{
  "norm_eps": 1e-06,
  "optimizer": "adamw",
  "dataset": "wikipedia_en"
}
Below are experts of layer 6 (counted from 0) of a mixture-of-experts language model. Rows are named router (the router's row for the expert), gate (a neuron's input weights, with its number), up (a neuron's input weights, with its number), down (a neuron's output weights, with its number) and show model dimensions 0-79. Each number is 500 + 25 x the weight over its row's rms, rounded and kept within 0 to 999. Numbers have three digits each.
Before each expert's rows: "comes before" lists some tokens at least twice as common just after its tokens as in all text. This comes from a sample of Wikipedia text that the model never trained on. Tokens count by the router's weight.

# expert 7
comes before: "-", "|", "==", " |\n", "The", "==="
router:519520456518490555503461467530532506480503526469495498483525482519540478523525481494487474475472529503487508503503467516498492511495487502492440487502499493481510504469473495490500484493497508504498510485528511452465533536515577494497509511
gate0:548486497509490539475519510512519493484483459519468497502557504519474458514492511478520470480494508513464441521492507516533487498554447522512520502516517476493479528514471485517519523542478456536524485515504476516543461494550480480506526480
up0:545487513499534491467533485480472494533478448480513478512483489532482497480477486478559491498519499502515500480514476510515512486507454526491500529473508465481529477489536499508555493544456434526471515508508462537468476481531486459509544456
down0:529518559498502511527486524479478540526496474515514476500487505493506517473552504487501515486519543508506500451526541495491512488503472557472537520501478523513473533489524515523544513480493476541495488501521527526516531461481520550504435504
gate1:519518485511471520484526478502507528493505513499513537514497481492546492565517502487519490509528512449523489472506525494491490523489527567515451533509498474459490513524484522507515479558506517507498506485513512456500469467545499515511520500
up1:480489508467475496503494467518499551510531504518540480494477525479504496508540499536534516505505539462547516487525499513491453500504541518503459484551466484501482522529495511489504516548447500511491510482459492481503481466497486514504469421
down1:515517507512487501496493509496458550525505488503500452499492485507490492513489525548513500481524497476531501461492530510513501512515478529480506498488480542497463513465504487492491448508514523504517504528528520445496486494515529478513465491
gate2:447498498487517520489506495514501482515511564481505475489479484514506478529508482514488493489517537461537522503468497517487464507482571473530555502511487500522469511508504508494477495476437548490494501472486500471458471505516536519505476513
up2:534502493507473494520479487495520539480549471489487555486506495518498508481486487463496507485463478505480517511555528498500465505501445518508440504510483509480530467465465497481502485482557489541520496501513562492505511504512518492513521517
down2:459490517485463523517504467530506496499483506490487550488508487516501466494527471502502478505515536456511510510487505515434480537497523531527495524491559508518502466487493493477471530511539510486539481508481522473491467523513521484505475539
gate3:513515495522470532478490497544528477537513516488484533475525500518529463471507473510500482498504515485473489480474514522481475500518486517501525508526479505502512510489478557490453487498526508465480463526528513464518513542478497501558464489
up3:482476514463479467521519488460450482547532481492535496446514507456495482498509485488473531510480519488465500488480531501469546506544476479479524525508529529508502539477486505488491513538492500482486491519523483487457472515462469484527459475
down3:479507510533462503478492480515535499509485496463488516541538521531510486511489521429531459453480507473495497494459489542489481490461503509507497480525494476494507471506506514468515499475529501462476489523478496502486526516521472505478501512
gate4:473505492532549493468510505510464495492468529475491444476495504476496481536471515443492485488472434497486515500554500474477541483526469516490535520533530534491532495534489515474480533504484484543470495473516517522517475452517497489497550511
up4:534520482498483476463551478505486519521458499525549549492547499492488460513496518532489484442530517499489482480490518473472505473498516555524463476442504474513477489445508483518520476472480536515467525501496479471503473491515491441467529498
down4:445548490470488509477499463520520469497473554536519525525522476508496500515468520494478533486484466482490492488492495492495520565491483508515481518504529507504526497455514504497464539507518492496476500497535505489505527458511502509501522498
gate5:511490483522500510526487508507516529516545525493527468522486522517513488516505491486503522512484504478511544450534520529477510472490468508443466499508526549527518434504549519467492467531493513473521530473498530476488486461510492491514463488
up5:449529497500517468493521483504491506483493493505469511471500525527494527503496522484513441552522476508501482530479478457468496516470485449524528509478478496474541511511449496506485526493512493496464503507496464566524523542528518481469520522
down5:531522550538478531519497493496476575483500505510516518491510524500521526536478498452523484495526510513537524555484431492469481479489501493473523494509496485522501533510482524488467479524465532527519521467516480515473467488529481498524529489

# expert 1
comes before: "0", "1", "2", "9", "8", "–"
router:508525471533482548482458497522549489477502524506472521536520466500538495510512504488481481491463527480480471483500467530476483528508509498516455478507474500493489467473490499508504484471492541475493508519562528486521535513519559529498489480
gate0:469521483511503524520511521518528541504538510507500496491512484509540496503552520529519527501535468479473473492479471545521444530493517511504501504532551481512510466527503472503496473506512499515520481510490531522534519483511518506505452486
up0:534479484479502473448506472483491499485483517526512508474488474469462504476508480440499509470509551463491535537515502517494497530469498520489476510506510526495509538466494524428541489485499556469490533488485514512461487521468500478517482500
down0:479508462511479490474472506493515473438507529508487516500469540499472511548476534484473538468509531505486499535529485490474485535482509559493511470494513482486485496499515468445483495515515519489494475490537522544490511496485500505522485484
gate1:480513471500512508493478496513530539494486501509491456538498487526495494506538505479487503447509508504476483490516467483507486520484488477471481472547520471495506504495528517491541525510549502478462482519540544518466544520478506526489505494
up1:490506496519503516502507478513486504484532506458461527455465485507516498504456507481519489520514477526484502492487535457463490526523550490525488500472456500473474541545487473547442522535507487534533474478501475476537497516507521492509487513
down1:531492516512519489475517500499506498535513488452479519488511501467518509522475518497493503503489490505490511528520510486467503485498488452502483487542480494510574520530486509519479485471440485540486514472482476491500529462526483487479493487
gate2:497548495489542516513481440530516521503538545525486500507508511502526501532480494536471531481485503471506515475515479530516469515455499491504518480473501504544524481463501466464483475495472553437484497482520549519558528468545522494503489501
up2:497526530512495508515449466520492534498568550504515534480497557509490497527520524564478512481496466498499516488444514504516446503467485524488486469516532489532508507506490452447514475517494525507472485502544541509536518452530501498483492509
down2:505512471441492513489495498496493489479523480515559482499500495514472505517547474529483503517512525506541500509497506533544496442484479527487473484479446490528484507499492482470499498523522510473511475480485505501481463483504534488501557520
gate3:498527438498526507482520527497528485519504539509487508515516496528541492541504503492450489495511520501515514522535495501494505495478487498479499469472527551501509454424534505488539470487519566462516529461510564499515519496484506471531468488
up3:492511499514453523444486527499515522526508533485503471524437511504527531551489467517469524504504477474468475517541511510491443497492488478512495455487480516511532512505525461502537501503521540469542507513546498516520512475491513510462456468
down3:509529464504514501489486499497515486495508508469535486505511486503516503561499522497498504430527441491485454524510510506522510481541493492478533548497516501498501516526465476519503482458543504494526541537475505481515507516533555510460488497
gate4:527501461528535498487535418525530515534469518502486486529548501521529486526483527480536539476541502501480551450456465510495461498523477476512533531535485510487507495455489559519505508518469523509484480484501499511522481476522557467484485504
up4:504446455513524499511500524494520446494487503499516466485517511560457498484480518476487506492524514470506504518464513478493550532507460519498467467492482556456521504509504499522506496487504566465482529458481488498462447529504536504494509479
down4:445522495535494535546488514546506553517460503494513509486514481501501525527503470484483530533515521496538494477459544475455505507481492489495482445464483489497524516509500442465426516483509450535460463490519517507485546521476536500528527532
gate5:525508505505496496554516472524531481517499483496507524522524513523519492521473527479546488497472562525525507515528460502525500526484515524513494495473562502536509484493517514444460482477501560485479520502506483517517517476503478531505484502
up5:512496483530497517483503539508485509454498483488484483490511471516493526518503491499449496520539460486479490466462511505483521484482484479467483515526427450463441533505491518542533526526527504500515483481519527473439480546536530511506512528
down5:517521508522499498492470513470523482492475553515473520529527527528474469464552499502489484548474475437471482504487492535480524524495523488543504489511488495467511449496494420466485472520469498514527460486516520502475470526497521474532485501

# expert 6
comes before: " the", " a", " to", " his", " an", " that"
router:504519465533536518461484497600522462479473503498435490493489473523547460506495499494504504485501510505487461516536475480531464534473492516516487499534491498469496503521512513490460470482515522531542473523486489485517505523512523476496510526
gate0:512529478529490546516467512519525478466494506505489503533507473526528510527509531496510466501514487475456484487510486532487484518528530524483502481525518490474493492502510467477498492494523464467516494501521502528493526525521532477514493484
up0:540512477510479518507473461511533513484510550533506531478532470507525484494503482489517487494465524514543513492516499520530458484452469489532496475524464509496514473480485539503485498478470555517482496487527511495505521496538532505511466509
down0:517478470462548469493515503484450512566520467506486460509475494518440535489526502534513540500516475492532483480520488501483528466505519499512497529476574519505516525519468482488497526494495487508514504463481505507481482471524487474486520485
gate1:539469450507461512491512463491514512487537473511500501467500489516509524489544515520458485495515469487508537495507521518486481543528481533471497486519490515503529494469488525490477502495476526469499502523485476514540487532503500468520438477
up1:477467480487485479471506470512491519483444483469501492501457473496498501487529480500520533501495479475528471511515474496500482520469500526493544499499550503546545473489507572490470464479523489482535516493460532481490491497489500466502538515
down1:507475481524508531490519505560493486503520517474496494460472476540470489494506466517483503515472514510480508472457508542465515504478533497525496512515491499487481504517497475522483559516506478507524544539484523538511498491485511496451482461
gate2:450465526478532508542480545531494445487549498493460476535470494506483469506490479474516549509444509487501477451516507498526495503484513494503527488471489517501486545519509474492462475492510463503504449472481496505467469506525446505512518496
up2:498522483519485504505499481500497500478497490487488527529542478498493523493522471510497501468496495513500500489524495512538546480485480475483496511505481479492487521437512547448506499497547528497518477506504490538527480464504475475494508542
down2:489499485506503524497485517498472511534463516501491481491517497531477536520514454461533523540527465503467487513485540484549501479507528450472496559467518497544487497499498503565466470486497481488522506501484517542504515538487468488506523475
gate3:481504518507455496516462515477485496492436504468472486571502503516502536514495478500502509493513499474502499473503519479476517507498509494485449506494481498535523503493496469511512479538519543519426474505502510476546491501510463475497509489
up3:460509467525489493567474508530516445489544510475479511517500534518511496467448482480509486504525502476496492513474512461548529490550505463496527523501507487405486534505519494495509503543504508509506503509504469462515510443507485507506483477
down3:534487453471540464511545454503485457476511515518505547550490460502520495519475496510530506531476461532468474504507448469546530531456547478502503508496451498473468470495502542506459496465516489541475502526489509517508488499483493523515528510
gate4:499496535541516479443533504469490499497483505506445523502507515524552490487534537449481483464501512506487571517524465533480435510502507515505514516514529492457535498488520524531520514506497502482521521522474490492541529465488467482550523481
up4:501509481477482502496516471496527540520493489531523499470534462466527537475477461537498471473531537510549489514489522528540545474486521525494506466536498550563491527495470551487484525479482498481489525508512500527509497519491519487470478477
down4:465504530481481534503517531508496480479470519446508483508528479506504480489493515489506544520487459490476529485473466500519524491516506451508525464501502497498501473539499507511479486531497485477462507477494513512529442472545482487476497465
gate5:488504503519537512501504464537512521522467502536542526493518480510478479507480524453489522425512516491522536528511480514484503504484541517477512461551503551493513503485470526460477517515522513469506513491531478506533511515519481498488493509
up5:509475431519521493480501472568510505476485478458508507509505457545511490520457515474511510484537511465531493537530485503482500452482539545481468486535473515481488506501499530503523507521513504450513501496490512469536479501508486473481463485
down5:500504453498542440528543521479480493523510475516480502465491526513498512528492512479480501477486472463522504485480494489460487506521490553506504515488515505501509480500474465524490481504519473508526476496500545480518552492465530513506473505

# expert 2
comes before: "1", "9", "2", "8", " The", " he"
router:512538472517502513497514480565517490455502518478493534522513468564555482527509546485520484494483492495458530479488501546495455524473499486536482504527498485489477492489504509506498470489528512495511490523516510489522500506533566453531471510
gate0:467518529515489497463512554519513503502487512513474467512484515537483540487533495527512511522478518513424486500521510491523489496494534501504530491517487463486515565526508508462491515492517468490514548496498470533547508483475461540516526536
up0:491556486505528509452497528535535518535475484493475511540487535523462500433499519546509533499480550472509489491501527508480490538500525530527486516495497455518493510460513477480517464445529495529465487469498496488546505478518506530500491496
down0:493466513449491472513532464517505483499490474423449504532466499493467496526473469490495495476537452471494501518510526502494477516474506532527477523472471461542500523541484497507496494555474485479494488466490523506483514489487496534516517512
gate1:473546501481497485488491502521508488498422550512458514507490496501523471493518505495518479499531492511461516534479453518491464501482492482538472459508480503492508498492513485458495527488518485517521515534534493475494524490475551466517532499
up1:459496519523488499491463509507507494486504503556509516542510481504525488519490470455479517484492537447493470488510506464507471503493540474528511518457521476499531566512508516531458491492446503489541474485485491534534505452480470508506453493
down1:472501457487516558539483437504525497494427538499513511472450549487487488473504487471518487463473507465516461454500484500513520512484483510561497539471527480527498502511504470543477451443499447491486469448489539443501498480520524503508509493
gate2:509485518487500490508531461485481544526491548506531534518493523482496478507498475482536485497479517505476460520484518521514500506468495470490547500539442506501499476498501481484524496502526551490493522467509563479535497507491516486520450494
up2:503475521497492514484517515492511473493462484542507492492529519484511515458532498480497453529522479502516466482526479477514538456471507494472516496492478429504521543486472499456505475483540503502520459514515517524463469486499491507512464497
down2:499524504498508530488499519444470483525528472473441465523454538459525494515487527518502513518473505514528500492526508493504474549521516488510523500523476530502500508486492501520501504502533510525490508501499513530568527532489506476494530511
gate3:507531471493503498462502453518498513483519511438521472502503499532493488523501498515538505485517492495450541525500535508472509503514522548477499472469502500449532516501511498517506525548532493505521534518493520509496493524496513499509472453
up3:470523472488490500507476483528487483510487487504525528487447532554478505496524519504553510545512491456480501537495467519425509532511510535468540458489541502489558493528491477487485519506515495527537574491466483516491532499469463521487513457
down3:530472517517543508537542525502470491520518493496543467528490440496472474481504500502481513531507498511510481537486498493514504484489486469523523472485444499478504443538568528460471537470519514481479536464489490500493525479482525489460486494
gate4:513509487565507516487492502513514504450469484530479505546513518492501497544481495472520539513487539507537513500483549539504459499486531488487503483495466542474536469459483476443469478508496526437516462519547526475514510534539498494535498493
up4:508481520516501510524505532495500549499498461516450503500467516508520478540505560475520510489487504493482510504498534528496479468500496479528503511494512531509508482486494467480519508519483464489485482552553499462490520507488501474535532478
down4:435497464501511490488507497510483525490490468507532503525509500511521483491483500503543530459515528456502540493451491509493466442550530493474495466477517475511514509485484494542502494516499486470516485477574521528477499508477511527509474433
gate5:498513484490486540515452514524477458496508529519484504494474469532554523513468524472509483526508514474496527447481480476481535529492523525524512441515518506517478489525468492499489497487491501464494521510557493480524521497520487485498543512
up5:492527494508473559489452524511489474495500515514500475476487460494531543504498535482479504505499487516527502487440477516477515510503509525467527462493486485501501510540498479515493515533440479487446545486556510506527500506527499510502509541
down5:533487499500480490511493504557510499485501527486485500512476489452442513533493496499543483493486529552510470484499517509467520484502483503483488472515480474484502505517544480465525504508491543495486513487505512489476473500503482480509555488